config.toml
n_layer = 10
d_model = 512
n_experts = 12
experts_per_token = 2
d_expert = 480
d_shared_expert = 0
activation = "gelu"
moe_layers = [0, 2, 4, 6, 8]
router_score = "sigmoid"
normalize_top_k = true
routed_scale = 1.5
balance_loss = 0.000279
balance_bias = true
init_std_router = 0.014
lr_router = 0.00158
n_head = 8
n_kv_head = 8
head_dim = 64
vocab_size = 8192
norm = "layernorm"
norm_place = "pre"
norm_eps = 1e-05
positions = "learned"
qk_norm = false
attn_scale = 0.125
tie_embeddings = true
parallel_block = false
init = "normal"
init_std_qkv = 0.0141
init_std_o = 0.0141
init_std_up = 0.0141
init_std_down = 0.0141
optimizer = "adam_variant"
lr = 0.000563
beta1 = 0.95
beta2 = 0.99
weight_decay = 0.3
lr_head = 0.00795
warmup_steps = 518
schedule = "wsd"
decay_fraction = 0.883
decay_shape = "cos"
final_lr_fraction = 0.0
batch_tokens = 262144
seq_len = 1024
doc_mask = true
train_tokens = 1362000000
steps = 5196
dataset = "wikipedia_en"
Below are experts of layer 2 (counted from 0) of a mixture-of-experts language model. Rows are named router (the router's row for the expert), up (a neuron's input weights, with its number) and show model dimensions 384-511. Each number is 500 + 40 x the weight over its row's rms, rounded and kept within 0 to 999. Numbers have three digits each.
After each expert's rows: "gets" lists some tokens that make up at least twice as much of what it gets as of all text. This comes from a sample of Wikipedia text that the model never trained on. Tokens count by the router's weight.

# expert 0
router:546427544502482506499403564565500501479494543504510474538449543444530508560445509534497492447503545513528409485476463481510475498545469542528506532476547520477566456511497538517516553437503399562502456461451430500494478478469496399502531593500528467542527525466475556486438456519481561487456488520490443468541558520486480512497548502503457500522528511461495469485459519534510565450454
up11:542515525487478464506445468546494546492472496483450528468531454454550457475504537571532462470479438504520489544466424501557416490548472517451467501510471535432509440496524494559557496486496493506471463453432476519521515485539551524477547485480534533546495566505524529523605398470497553530476474444462472432505458468485513519524498513503477554469508509507501413489452465491467500493463
up12:526491509500492453504515592518508503526495520483469534548467511450454504493492546550491479538523563526541485476454544501486445466484565512442537511570481440446513497488460466489510551463494478442467595421523507489469440531514449499521522526477517482586510545485536523489500441402496501511424472514464441435480523458494519445503499532458628461455469476529508507523427536446438451529445
up13:530542506523433518462452469532519556479506476457518486540520473514466536574458463586566450536561468548514455512521517450502425515587569470584478515420501483400522560496559529493478440547496482505538455498510576492454484500520548532431534505479526502519435477457577532513505494477582465441540499533467531532504535502460476495491472534571487447516471504525510459469452516556464517438453
up14:510482506514458422502526499463534503522527510534466538527497521440590499502451525458490501499486565502541462496495490490538456471550556476503545540501504497490453470523531507513520549520525483533528509550440508449500548494523504526469461566504535546492441514533482559546406458547477493489475446528487539466512481510457474494480502525498522471526478564516492436478489488505503479526531
up15:545489407492502546485530505508465532470503526566493528539485464494571517504535486513485454517503523486392424543427477513434540524504412548489483523503491464526501460547526419431567508399516527517519465507490550488534442559504424489563517572506511473464480509476471532470465526476469518485496473455535481537508489467548529537555551554567440485587493501491476569481498470516521528473511
up16:506502460535452477471545532511494494482483549483491496538538534539516488503538498564514436457497491534547492532457505506516505530534460535458544543515462467462507399483508469505540551467488495508530477536496472503437412521512480441467475556516632508587485505440500544561516449576521525516501526508414546470560478452451500489499532549539530399507534523538443436394471505484538495479489
up17:482481511515476451523504535575531490478422514493531491562428481523532479495482458451491473586503472521555523522462536525519433524548531519411498534499542451582461522476497480512512476459513557586568432489440534481539491535524442483469443594536560498490519511533467519487409589564543481436448528499434544536485508530584504519500518460447542542451518476531487522516571500398491440520450
up18:508561448498479476497534436503505492543583521536476527541496434492560473482405506596468499564520534512575433504486503599512479489529495537552500459512540522538462604501485508544503502503496443508501507477431490530497531434492481445538548548507516497417477546536548539582477496514486475525479494436511547541544420417490520518472616537581510521522498622466407446453519490508442496548516
up19:511532520496501623458509555536448487470553476527503540521520511511563496539513583506464406550464462508491501532505464501501482468482480468485498569533512471499531470471527489500458501497551494509529485530487494542488535491535425431477528538515500559527482477517473558491506465491484522459468525428523541499547446472515458484501561492479527455527496490537507497446579524511501535515512
up20:471540453480484490494438507491530483532508551500522528531485438463518520510471572539497462478475524484428493495538527538521499564483444579472522553557473499476593526544467472490525581453529518530525426469519503515541488517494430420515486497509475560548572530513430574462502534441513480533477475515503577503523525466535494419513483536454470563474507437517547482504521550561576551457479
gets: ":", " of", ")", " /", " (", " for"

# expert 1
router:467491452530449471496489536537470465429550496526491550497458409435516504624514503498545464513542495548539443534537496447493490593513475510517432488475459523511490535479501489450491436559517438494510535440502509437498507513423487475487550567547545495517462499557476527504464494454495487470475465496477503503493469477451541485526531537474465442605468550504523489497450447520565540482395
up11:469443539511465441440415520505525472495510483497460557507497469486543552499537446433499519509495512530527507523508422589491455457513507525520499466486493542496549524525531537499522512490479442511450517442434515529552542441560521555500488502528510604451478515525514557494490526440552515459507554452425405517504431538410517530459521561541510519526497517502511458482471571538557462481504
up12:460545515492447430464529455496511490499507502512548465577481492617571474567480555473512490493542476483517503523477437528474497508527425548484523460510539547504568506483565554551495518493533459575457476476443557470512433517557577474487480554546554425527513494512504490567494560495639486446568493546441502514458487465524528530515493510481525462486469537501493470514454551465531445589446
up13:505542527465473531507523590500496514532584438450614485488456483462526457499503540519508470471527546513508454520562439565421567539532471516511487511548508519430544486490392456509430449453535460512561512481503535526468444510450476405447448481522553490459509551452510488469465515480473513497404457524541518456548483487454514439585476545475472522508485500564479501497528534411517530497494
up14:548481496485511492481514538522504474467496483467535509549499611495520456531549524495490587431515483507434556393559470507537451550524529498474470498443483472528578497481466581548472543489511586565501505455478463504531497480512478456515468535592530547452501560559509555496477484483547574488466449504436506424499564563469504481482501504437529517647527527491486514513509458515499452504522
up15:573499505494499504521499530503455493507519426463542447549476517498508504501563455533540492402430570575540492543462440537448541552508517515529508464469521485490395493505555564468506484539498473484472505472514480457407486516479492463530461501471523497493500505566466486479420469484532480557486461448522462478563477518499504529517515519536559436487520501577507500477504523562495485488460
up16:520504495541437545482464517550510518371543521546463529500417510539515458521561468484514394499479556527510435493498426485512526568536515510538513595494495552510463468508494442497476507468475564467473515555459483566517384517454533468478565565516479520544548528476474491519459448452501493483549491479455516462508452478484503471499494520493595457515489482492457547588435490499481512471494
up17:491450523437490470533474466521406490584507534522463510470419495485485469497499495469588496450518539555450506432478528530523459525532568520590446490457432427490532512563597447478549523521487557485596565561554483534541492499525528564496454526514480562437415545495507484459424557534570516541518583483478441505440491465494452499473460408482493460521471500463485513492453502469428495512517
up18:484505460529476561555480480501533473466551479474525458554481472410478492519505506454473494459532461544535442459482482484484457506546441523482496496545486470516505517551539488473504497471544509541507485503511482498500459487433513527563477499481532524540429517566463523540535497453467523532425472468450551413544520463545472462513509582471508490477516483476477470514490517509470452481436
up19:568491560575464492464525484562530541560508495503547414512504542487500471523452491555533439497500540496522497467530513535504494489509487525487555529421520470466519513530585510535595598405567448593484464476494488511448460572457514481521470598536536536523543567491543515526574468500539489480555539554456577496494429488506481487522558488486499500510534525520484536547508454537534430542384
up20:423565500474489519643486486519477454473514488497509514467515549496494501516505492490483515526511490466483466474538423553514505550530451507587448555471532508530528481531461466540466487481500536509540511475487565517416509494504398490530509554443558441440530544506485494562479434489451501489401607506473587463531431574484504478485616449489518482451454503521451535538483484496567546485489
gets: " |", ";", " 0", " 1", ":", "  "

# expert 8
router:517516439498500452482486481533449514480501479546477487514507525496553458534537495527516416514528489553506493513499484561510529563517510585527514592512449581434556433554455451481501533518527505525513461477494491474474497531504471513508510519502484519552493591540443510526525466533533588398434535534450532434507498428404529387549539511513442476446445526557416482485478487477455490459446
up3:455542510476532496476476521511510476540444505507428467455507588491577433547484470526524480517509484486452422522509478478544503458556552536458400449527433524431493463499494506465555538520487482551523495485516579450539458559526564528495578532467527461535484551472517535526592501520584514462465410510534513459485538483501522576468514528463531478471570449526500513510480519526489511468480
up4:478491474550509539515487570407509531527526581523473499511439469446488569455478564472496523424468562517468518452491510495491519477569507512471519466597491529533514503538508473496582519479505447446441555462476480521478473452505526483533583520497508564560525507505509506505480575442477445452503416549494405449510502544480542539510506562555484524520503518485529441470456461491521504417487
up5:490453483506488419558482451502538578506567499538515510490463429518594586520517538470539495485534492511546464537518487462518486536554559472466564624422562498426551544563507570503553532556487513481506375506476548480514449540522445608517492535454501506463465562575553448494510495488366534458467543499472500481569491522464504464482502521462519478453432555473483501493435515439515496519470
up6:475551511560483465487453482519502470592488498481612504529508475478477585515497536619516543567580501512553491579508499519521520473556518496378546522476562450504565515537510533488540507512487466554502524602457482504468497484479428477528507532541508490476456455501545554561494435502510468520507517428460505469557542483455493415476524485495593506530483495526467466525489449485551501556484
up7:524456490510524532558518560468437427426503606520471487543507493488493572484472452457578487457429478529548535567502438544476495524475474505446490492541515507532444442510483539424507491527530478501514471510487518486476463503446463516516503473508547472548508459596475515499515453469540481514506495508483540555493514502505514532452488554453555530560472541602578490489420499499481526468531
up8:566504536464480557550468514465506543539526508547515494495489568445492522477549479470519531539502504534583483471514447499565441547520522515480535478534565467478444512531505549482518511541492496516531507481571547475505542475465490476468497479538469547542415502426464527417493544507624407451536464515506452490509503562472538448520503482575473470523436501526616467491457526620489468481527
up9:457496487402520530500489482560588507487459476496532438563533452525496555456494465515550476403418544501576444455520473551409482499435498481508417474536458527462585423563544527486505469504498448444512429483481505501482488465509500475558565513498514559482494478519470501488494488465568479550399456524492486515461440451542523461496481500531460509525489522481504563460481467488486538534495
up10:548457490432484491513456482534488560487504448530589458526484572458501434483517586480499568509514535566521434433468512505422472496469521514540523468503492486456444566549534461579507482514493472522503495464525551555482460510476547548544506442531520550529485499501472590490493548415559465467562471476534549443483521497502518541516530457561491519484588503562522466443457497486455589520487
up11:505496458562489595452472559551462508495477487537485495513501561481492493443464495491482481449508541544436537617504550524505492512528496475468524468471491446481530453473519495472512457495540495512542447488451483542472460466448481386600551549497515466468527584531497442465502495472523595511564526548515493463521538493583489511516553489494480517535538556550455478449528525502472488555489
up12:503516440436464463546478495483495510464550533552467532488499451466472507510448526536429476504485534541581505509536573469475418524506494476599506515483526491496461569520533464462450448494503536504508551449447456567471611458486480502471531534438484552494437509483476449489493467551483486535450503555412500468497490499435500484474510499534524504505533495413498484503515437568567498489533
gets: " to", " of", " the", " with", " and", " as"

# expert 10
router:506466477522467502516521474552405487463503477552508534518490518476552468540423553510578483504476473527561468522480594531551439545506500542561512513546526605560543460497525486510561482484511446587532481475516544420492499565366538539517493563487535497549461491508533511460440480461494501488512490531464487505577417499521528529538513561536468508515466431477543511493445474512526442555436
up11:429479414490440566468478495509470507447528474562553591457506434510539426430428440584532505478447503560516527450514502461478569520534452500429435534492524478485567413546576450535544517478535535531486450494506486559482526524465535448469458485468467505529491458475494589508466443564486432529521423437555440476488441453462476485553522537521535499529512533565536466511485433498539545411486
up12:509499527396505519537523553541479486519524531475575487491502505512504502523482465552545487484530480512490471499550488450473446510555463469531478464487499552490482482482525535487446524493540526465503475505520464465489467521513507487488529508525529501498544466546450512524471472452494544507533598579480509530506465429462475423538427512506518484506468525485411542472491445489492558426526
up13:453487516496452523461480428535471548459511444524512539522394479485430450472443467504501513488445549462485454539517480446497498537524466538479512565410487489423489491512503502511533491549511448385531499449476464558484484534512479412496518494494557512498498475493530577504551504542433509564413434548479513418519508433479446559436501514517425453493499504391499486535498524456548517501516
up14:556466541570509423571508519484564495431544579471574520524498494538527495463562540526524471494462555555545521509460462633533511538490489536446543511528458515519501523532512515499511511508495485554498451514524528510432540518419514465585439558412454564541464502493499483497476450562582526575538480453499554504517594421524492533439512472469544515504473502500543531491525473537600516514496
up15:507552478527466532425521516419501486553470491462563519511537515555496520496536449528482458524493590531445481507503458467450509503495484500487518496509497452459486429494491413548499481510491449408494589493458535531440596557523435478577458420458468515480507475422541513540482537540555510499486446525449384507531539543484487480512529449629528497542491551530517456497481584523529501512521
up16:556418452505495576459468464543464492535475556520546420565520534479496481476408518516518536451460539533470464470512442509468502518536516463427502520533492546457471514457523523497537496508499512478519544459457535495425455547490529426572541481484466503522475475522459477486445528496522458511510532550527532488435529537581454491465466519485569531560476485610552536511513508517493489499472
up17:530407526451469537535470461520480507496470480515565564515444467524475494522573597436534491532548499483533519459534483501509464536562511514514432465499513528504481471524479560465496491431490475513484443503486521492538469547516565467492464501472600495550494540520505524492490506510529500511482464550484462531549451512531449467478482472464497568522510507505529416486523572521615548528510
up18:518558450535480493516478445464530546500472501437557538596474475486516481544509508516477441497468496497539511474490506441506542464526470524564519522493507515438526477552505504448529531437497471519487523466532492496642493414465557437474493487489465485578600450488459517516572491448536527529505469538490450408487486446458525486535494560493456531467513530441497521491537469522505519464454
up19:492512513484501490409491476501503546560543440482462395506458478469568434495502511529478516490521506543454513507530484481497554484526528547548499496493437522458408590492508513551461509472550527509497495485494463434471457572487471546568483489502484544550570534476469479529468562526463558464530547453455475506539422499494486503548432536461430556494513497463450534504461449509518522503472
up20:502458486493466466417527504550467526421470539552463472453511464532530439438439551523497458521529509551496529529472474500508543508576477541543440595414511489496524525506532518507542541526503526536519513537476605479471468477413490522477500543521475516602553486486617517526437486475493444472574487551552544495558388502494473523537486500442489518513468542428576501449523486509496469479519
gets: "-", "\n", "\n\n", " in", " \"", " he"

# expert 6
router:483469586527518531486524437553506564479523516551509512503414519468518488577429520546531418480448528593493489518498480493530500512554547544522480545459425584498505507514518546475457535531505497486534522455503465480504547531526471527527578526491633484533492526517488527522522485481439509487498395501465575468572487482468445455602503564560541451548468558535451477519455459519507504508452
up11:551484454484477446517496516555485602530558479512436550533487478457494510515461494551483570405493552568481545534501527505454524460550460555431454547456445465542462515495514515504547497449514545510577541527496426471458454475525464566497549492530534522482435455503473574510423509489476591454437482527470466452526474472502526415573450543496507470453486486529484444434451472576556478503458
up12:535432494513477504449521527499465490525544497536468487549459507514520404564433471551468524418517501469479513510526533446463473424568564497499461531447430503479518496467572598565544512483520515479517524375464485471491470480444497521491508447483526485533514542563440467457446486480485568432448527495505493505504463454532500518509523584534473566551484452466594523497450506512464487474510
up13:578541386527475457482524531465496524490531462483569469542444448450475505499541454570561487440471511484530514456484441474493485543529526528529536576509441481406511413526530413518570479545494495485466485410495416462522479467462496451467504548473463522517476412483531475519469561560556530494469502495502500454543514538555485530529528558555519524538540424570529477474477514485518466479483
up14:504618443450490442517504533557496558497578531470512546529496515519555458543526495577477485521496472545479494550500380494485514519422464507478531453465532508470462511465494535445497515447536504445548453540500530412483466495532488508472473549521493564575493422499437462498420521538472450465499468529552461481494543522377497492511527500498400488539497513447481482465521502489508500502521
up15:469593500451511511522493501567598504505559522473545488520494485460497568501536540507518406519542503548402453514499480527386516563456478561465517486444569607544544543547499475417464517502496506517530439500507449474488511538430510543553523498443533491575544505463473556460534497496489538530572491542531538497604463518480491540431503519501474471466459478536467511508520530503442528537487
up16:532406516563470464506492452532490497481546469511486479416491565496543419513527564493555508508493589576542480517484528502549329517483477477471559502490500509511495548496460476489517523528491455511499526418464551527404506506483484504505438543494566539506408549506553491543394482497532502515435461449483459524545520526530473490485558499489474505562453501519434476464485520545566452580503
up17:486507538591498532468449488433482524539486483435522465483487503541604472528412597510468475467544533593487439516487483576494452521480503486447482460578542569489511543464513466446524515453475499565493522567455498494458392465524554553424532526502523527429463564471484510475472506491517474506506462509468497441519493468555472473490484460501525508498575511554461471480487466500461434565494
up18:448550524541441532434503472552516448556477510507476528521519556498489493548495586542531403567511527465520421459544519560499467481540520513510527567512446448475446543536608489413501525544499525501494501479468575508442488513443521540477494567476538520598526464568527535631529481449501530408521538467465480485476420495418487481558551449540492546506408578511498515477515472482518488481509
up19:453479464509496465502511585514467500495479466491452516470513479485474518499503566532535496442526502473439468520431548479524491515509469496403510454513484559489541504459506509544494456575523510572527544461526497542444427455469490490505526441502491520517464533499538532505473610473500418470513476433466518531526545560467459566482509555501468453474489462547474475509536495522492534509469
up20:518522464477512483477509603494510587500481479411531524503502447481502485540500448530475455515513567511535509543437565518489493478502429600564497526519587471415461481420478429572471460446510493503493449492508425437484478520523503517469493554483475521437498408516529500515435482540513520498563411451480519506526452454500474512540557500549486488470494541547450479397457462480550509446492
gets: "=", "'", "ing", " The", " at", "The"

# expert 7
router:517449558525409543583425528507404490503566525520508522474442452503456527567469416529542450513509535533489444491521483520476481505607509513561430510386443445507550534479517553523489498545529437518544485451523500442476518508472482533595522508461533565508465477442496550486467433502541545494499508526483501461449475520444483460487503462555469449676541544546504514472473514538501522498466
up3:533500529470449469504467521501421501527472529476471540530485511499614433498547562493532442483505514487482447475526472498400475538472544493506472499531431484484522428526536485514430467530511514500496552571516502518550560528487542448494504511469535513523593519509509485514474430472535478545384490412504469492511469494478511461515513524523534434438508507526511508527473521453489480526544
up4:438475522564463553418528520512482555479554480424543604471501517453529516515543532468559476502491472533496484518544492545476480470505416600424462518556546478509514515497480538468538492515504473533519470475505516555488469531493463516523503480538504583525440551561497598467501458519469618413476442507484486500495504558523514499527484542436529391507523513556455482498478498584540570521493
up5:523530501456529540468455459553458465485425504495490500458468580549489500564439500507611511464464498517550448487515509538502516470504441588535500558468512492411471485553566449523453445510471493506476463526549505509479537527491495478477451520461527463548502441513438498608527496499494437528463573505595475508464523534476545438495477476528476416480480529510532508488461539497477442453423
up6:492510459507465471509548540466583496494427471493495431522498414467534465502437485531515502397486572497484538512453478551444535447494503553507537458515550510482492469482543457456520505462508442452516482502503496500547480593439486568598531498489462478530539450542406554515557527558548492499559423429490550433521552488498492496524515483535504519520518504523435511535493444511463454450456
up7:561534517513491470467520512530443520507504484497526491502501450541442539447495444452552513493460489583548479500433434520484540603553492493473454490501422511445494581491559520491489445434539470549535476434522459488512513521428513507545474483497558523471532549533488505508508485461514491513502445517506479496512521551488502514515478510463570464532468576442484433408492437585492486559528
up8:512460475515485514536496479518510507506544530550455453556494501495502462457541399529566475491463579551541551517472432478474504480505500482561553593517476555438500458492487492470505590518517469471481437477532438554482481537466582465458473509506448533551476446520483526496469521450488498518460582506498474392528460492515531510595513501456516491534474446481530453510529496543531509507503
up9:459438494529483536465511518541458492473540520524508483461498491510446515619494467454489531524470481507497550501544484526536555574531472506499456537459553528461531420490521485542568534546439464544512465554525489450528493532477530514573485483463469493486468428433497551442467463479557541538474500585484527493501478482506465507518528465520489446502511488483560515453528505528469482491523
up10:528504513541506528532513520616508496518533553507468481457504513487482522520480590499544466407462481484558407453483529469530520415508471542495397445501418541470457504509487508403457496482496423552531446440487471522494526497532602472449483531501531518561525474521395449587477461451463500527468438469507437534525482508517515430467504511490515495526475588515501548466475554497462430459493
up11:536481420459562521507494503497548490487469459520460415540496475542543506475484525541550510457477465530508439480422562546540473573540487486549433500504413544541504383531524477427518404537500468527518453447546496557518453511385589500472469522470469463542465501506467485418438548490480558546551510519503483523524453467503507421526522488464485504473464502449481569457434440485542469458534
up12:548501515454484464452523453527434522481532447449553466551542484468534533467488562533577525503511496515499526516420436517521485556467526458485502492534538547503491499520514472427511429445535523420541498443475457533430444484395503489467534507500568494522487530549500506543498514464546504431571517564463481473492510469532522528511534487392436523510497462448557484511475488409551473508468
gets: " (", "a", "i", "–", " =", "u"

# expert 2
router:571490470525420500486512507508413570458539453543533553505468478539554460602498447519585443502464478552587431460491516477482455492570414546524393531529506515460501435540495532490548511500528489489520502511475460484512517517460530511519515532523506508553495543468522564486517492504498532453475505462485517442534464554456475458493586536544555507511479587545449449501493472490520495448413
up11:530498394471458544447483466456436549487532475536506462553486530485439415499480457555535500506488560576532528600532569451492497504506498494506513525482522527479564506500506536458544452457469521499503505465473475435410490428472480491500513489538446474495483462505552571487546458579438483539486488411498469443532542457515487515458464533516495468523472454485483566422527511536496454486494
up12:512514514494508486491507471519574530512560481509445539604446433433540448469517488476577533566464557532539423488493443481461506456521497537576469462510458505480497504527533479486406519440518453511499459532519531549531470552428452456498443498458514499471505459534464476503485502514505484476531564499384444505482497455563513450595465537474469513505471483513539500481500467572423514463493
up13:531515565482516490579528529571498483474496472462554484489467537474568481479474535533419471433507491425483586476528429532433477463519498494574506531464479508476505485489496553456518515396513496493538517439530520520457537460516544462468503500518535507470475520504490480567552449531532473574465461591524460524418480460534482468498505488553479474527482555508478484560488415553470475494547
up14:574454563447510472470519593514505562501538482504425542507478491521510504554476567500591467538470524517463515458512461554466539515514522494544552492480444481402521571538624474571528541448501549518507468509481446488457586521450479457480491527464534531534469515535423516495458524493481515540566483488525425462490521470505499434541521480475467508530539442392445515532523451579482497525456
up15:448529515522482466540494453520496494510514556531502520476533475510515501477469590508523528505578513414598529532519415496501503526475440477503509484513517488501474488455529471545497544516480472604491480433546502405510409448509421511578506544529469513547465530469500520541510480498550516523446441457466493364562463427435519524489441490525487516529524535490464433489472402473542477468502
up16:564558482487424528479473482538435531436621481506526503475432533468552524392458486463454508473490534494609510476380433520548494463502510533460518479443443563513543515546488515515538455511510472510493476429421536467497484515460603535452482514509488596414506516452478569516515508513477541463543523583505465508436455507514491537545526506549508438510525507515502543500510457535489530522406
up17:478464489441476539551476507506486496508487490538544471430490551470507506494536518473486480458540547579523453464464590513485537497534528563484507526467463468483542468549484505440485455456538451524447533551544477510501467512496401427490525456554523502515459512533514589456481501475575492533562487465459485478533457461420558497484471582552507502509497482524535486398506476563569504499398
up18:504524518502476510482497533484459602509546536605468502571486521506541485448535565523506550506565510449470435591527512471454442417491475494481489530504453511480505478537570564589488499479511414539476534541484513573472473531444505414530505494457484543463476510506526445415463506505539549410463472471544535486516506486510523508507553473512522512491472444506433490497477510576522553551470
up19:470523406486450510507458473468528493528488537536492444515463545504387480503469436610548444445536539477550487555502452478439490519536550513519537483479509529397436508456532473503496443484526481489514424490466474519541500503505525456574485512459521476582463449528470505516499434552519492525440490566492568463551563474481510477506500473497571500522475528520563409467441515461472479541531
up20:452494464504494599587516568493460491432481466506564495461502461541455519470449511526532516491504472487500506440497493507535477479521458483504470550470517442442522537496582493546516522544487516491487492518450458501452482493475469594486437473480568498495532522520491517495495481539484570500530452473541536476480524461481432552450567455522465465476531450454441517535470550508576621497509
gets: " |", "|", " the", "  ", " first", " two"

# expert 5
router:569462480571470471497515520530484550495511497525484477481501501429528476537474518541560461483482520572546402530538516508552497535505490580490442507405498511470594470529518473430522541522520466483575478458415474454559506569456566496544494533501559549560417501505528520517545495475568524470476447467422531426493510477410492456507544512545528472515464547481423527481460422506487524491419
up3:499473438508482558475474527528476512507508534503509540511502469515501561573517512491514459539496534517530465488457510453522523453490474548602475563509562515477541546487446557529534439502497501540503551493487501511553410610473538470549514512500514559569492489542494489464491491500462521519467496512551429478493499486473565531479503491470526429526447435492500482521502436570555521449449
up4:522560540462462490475498508517464522452590487478560558457481474509542484460551520555555501517508485464486447459478490476537521533504576487492488523447415471502469418508450495492484434471544479543518527518502496437534489490569569478534473545524551528446461498502542499557507500544600501475492583497505536458459470415497503479512594508487499460537502505597402495529492531506429541442520
up5:511459509531489483512478555489433539458451485497493488558513444474538514483535536547550511568500505478466518498467499507539530527491518537534525571533529504493508530518590479480496522515516454467499499467486423505456465453456489490460496482525484460422556471518496526446529486427573529475491499490488476517506499537455516518466523459548510556532540538476504525545514467552532530552504
up6:510471611511517475476478513509523455517511461560503539521488450472545497579470554543466430502527446556504470556459410476451515543528554507487495513481539511464516499491469439591542475499576494530492477548499437600491459507504500459510453656528513567504541604528421475496534507479491552418512484449537490485523492449495544490531485499487507537544450497560437515512501469453491582581452
up7:442577477465489577478489499523544462463584525532504467448529496554485506459457519530525502496495491579506545420509481506439505445488531460479501573487558508419523403491537498473474485497531438603512525492497497469507471475481497485527449535469558550494496496446493485581433505474468523433512457491487524530533476511503491484570554563489547491497520496594523478426561521485456517593465
up8:440468541481455533427518513552508469526502471553465567517486560396482504508536467493519518435398492545512508503448505462428511549488510508523546501573494494480466495528470484515485514507517450531450443364451497551424459504519477470489467498559528539444465487514529458497501466517495500501512464529455517427506492438543566493518564482457446562484444463513527535431472508555504496512478
up9:440557463481513524503435506502475575408493510541556529470490499456474570511439569549460547467534491479463517487542470466453490620565490531510400546528470552557572494537586542488476453555542500519485410567449430471540570528524480467506524513524419481546541552536463515488472467465559524483442504488490551464506537534478471451501523519528583427516484517512509572504512519472424483476462
up10:491517415510476518601440537514495463530556505551531424509519493522534526465506472480529464484437522458513487452461494557494555479509459468547456508489517448476512506569521535517521535601465458526501505518417527507473520463554442492527523488468514511535516475534473558521502584472508482453499502534577589471526522462535516435477542509475528437510566553518483488453547357488485541482514
up11:598474501506491414504500456522469433489557520488492470509508569466438517548454514461505461512482535591529596509406483558453507521474529458550494509479504499542507482527483568485490528557492516545525539461432465487472539487465539516558461603467525368490467473447450478564571520511515528513496486467488452553543378537513491528548503547548468540483532494465475487524503520520478499457490
up12:529513589395465494578459481439534538582469535445492486544451550473513536526597484471457403465471523549539487495543556532477495488503492517442487481511526483485476501500522532465502446489498543542535507412505486462474483527519527456515394514477558535567460512487558436511459509515504456562455485523493484552481468576492513502526549531496477508555543521557517524436478509520550515515467
gets: ".", "s", "\"", ")", "es", "ion"

# expert 3
router:544500518466442469497482497532390546417548454524515475475463470447477496559494553552492467431498493553522468520501447520453532529534442550497485517487448544448540481512513486452442530449542422490483471442475497461462510513452480479535532556485492554463513456494497512503438454549533477504457496530414465497516498475439540470553516514562449487570605551560443523482452512552480532552426
up3:569502514494547472519497560477471457505510483514592455589509550502531545471489581489558464533513501539496499519509431545493513536489443532527472549517443543408540455551504544534516459532508456573482498447472573491550481468531509522499496549530520585456492509592514464471496485509448493478476476515426520509494467451529469482455477563446482473453567449542417521522466482435539566524480
up4:516447499536488485524546553488497461485461564539461441516539575498499512463488500493503498490512456483415451496523483489538488474466511543563511514486487529515464495539517480475580423515526438468498508520494516522513444536508478586491514477548512504566443551533521516494515502424448523488527471503562488475536523454482480494515516454500486497598447433458464523506497430544568513490434
up5:553539523459541496474487597445469490503555502512539540458522486402531516476492513546548412484465533471489500492483471495498532517543523466466468464467485496439490455471494553485556441505467444493543570475531481509463511445508464488572550540516526474491530554463469519515530456507485606484501595502427452510488507524466507536496521526580563511585501611561504494505461503462502526543506
up6:426413454461470511546467552508523531525495546503455462504475498509551485460572457497501504453569463468488480453478481522512502615537538453561527445472479486489482496496503483503455420444491542501559421412387536539520488512448484480547502534485499483530511438512460412440478553443494478485452481521561505475493443425527479468473573518510466446551451526476498561498464496503545541519504
up7:447423479466499511474463448509439466510531491507394510467507451479455527461441537460560416499500514526449492524493506516495466553457480476529573506432534464518509444504561494606541516553538498519461441443481484490452596496499439456510531544479477518454403566449559507501455546555482478537471514556541433510531493511466477476531451481469533432529501575560522424491484545465548489459456
up8:447545509420473480469512481549460489559506571435515556531411451482537511481549481543456450537483549516578462515430498547530478492613415510581502517513513534475460488532476505510453536456538443529480526476495458525544419483452491516544480556492517593527509529447485512543430426519521537423471521459533485504513430453544508484454533542491482497530515477500566550512436494493505542514478
up9:511506463451430544444467533514569512531553480545517491511473421425529449481484458607531480551525497570516463470586465554475451542531423471553440458571479494533470496575593466479516482506464454483511460474407551491476498465536501513492457468476487470502472429580480533561527446496475495494516421484439474526493449588575531549520503561570471513462503492535485485450447460555418537474489
up10:477524576507512514494477525515524514494483504482572484565472543455510463512539468437478468463498494548522498446477504565453561487507493522550568437526455527444534489562570509373434449516484492478526479470476563476532523538452473386512431486503511463545492507493487547505470505478567470590463438533560479465462473454554516502504513525465482494541547543565516524438485500575513484517486
up11:536593453535487488432486527504546515532482455533507488446492490437453499476470539476481538475505638579449501498520478476465490504496487466521467556464506454498445494525524447515529466514519567517550489562544501508540411498543450447599553484507523460515452538463431523565505497498397558468560469456480465531503523502507450526465572576520555484498518513504471503529527517555526475445503
up12:540515553507489459427491460526482537489528503459455397486477497413553458580432487534528497561501508496532544447527450500574442492492512548618522456526521516511526562506562449447587513504525447528477466434383431470522429469498475506527536530481523411502538507453518573502492457479473501537600564511442482512443514468502425558492598420525491485476557534569514500513471538521496509428460
gets: ",", " and", ")", " a", " was", " is"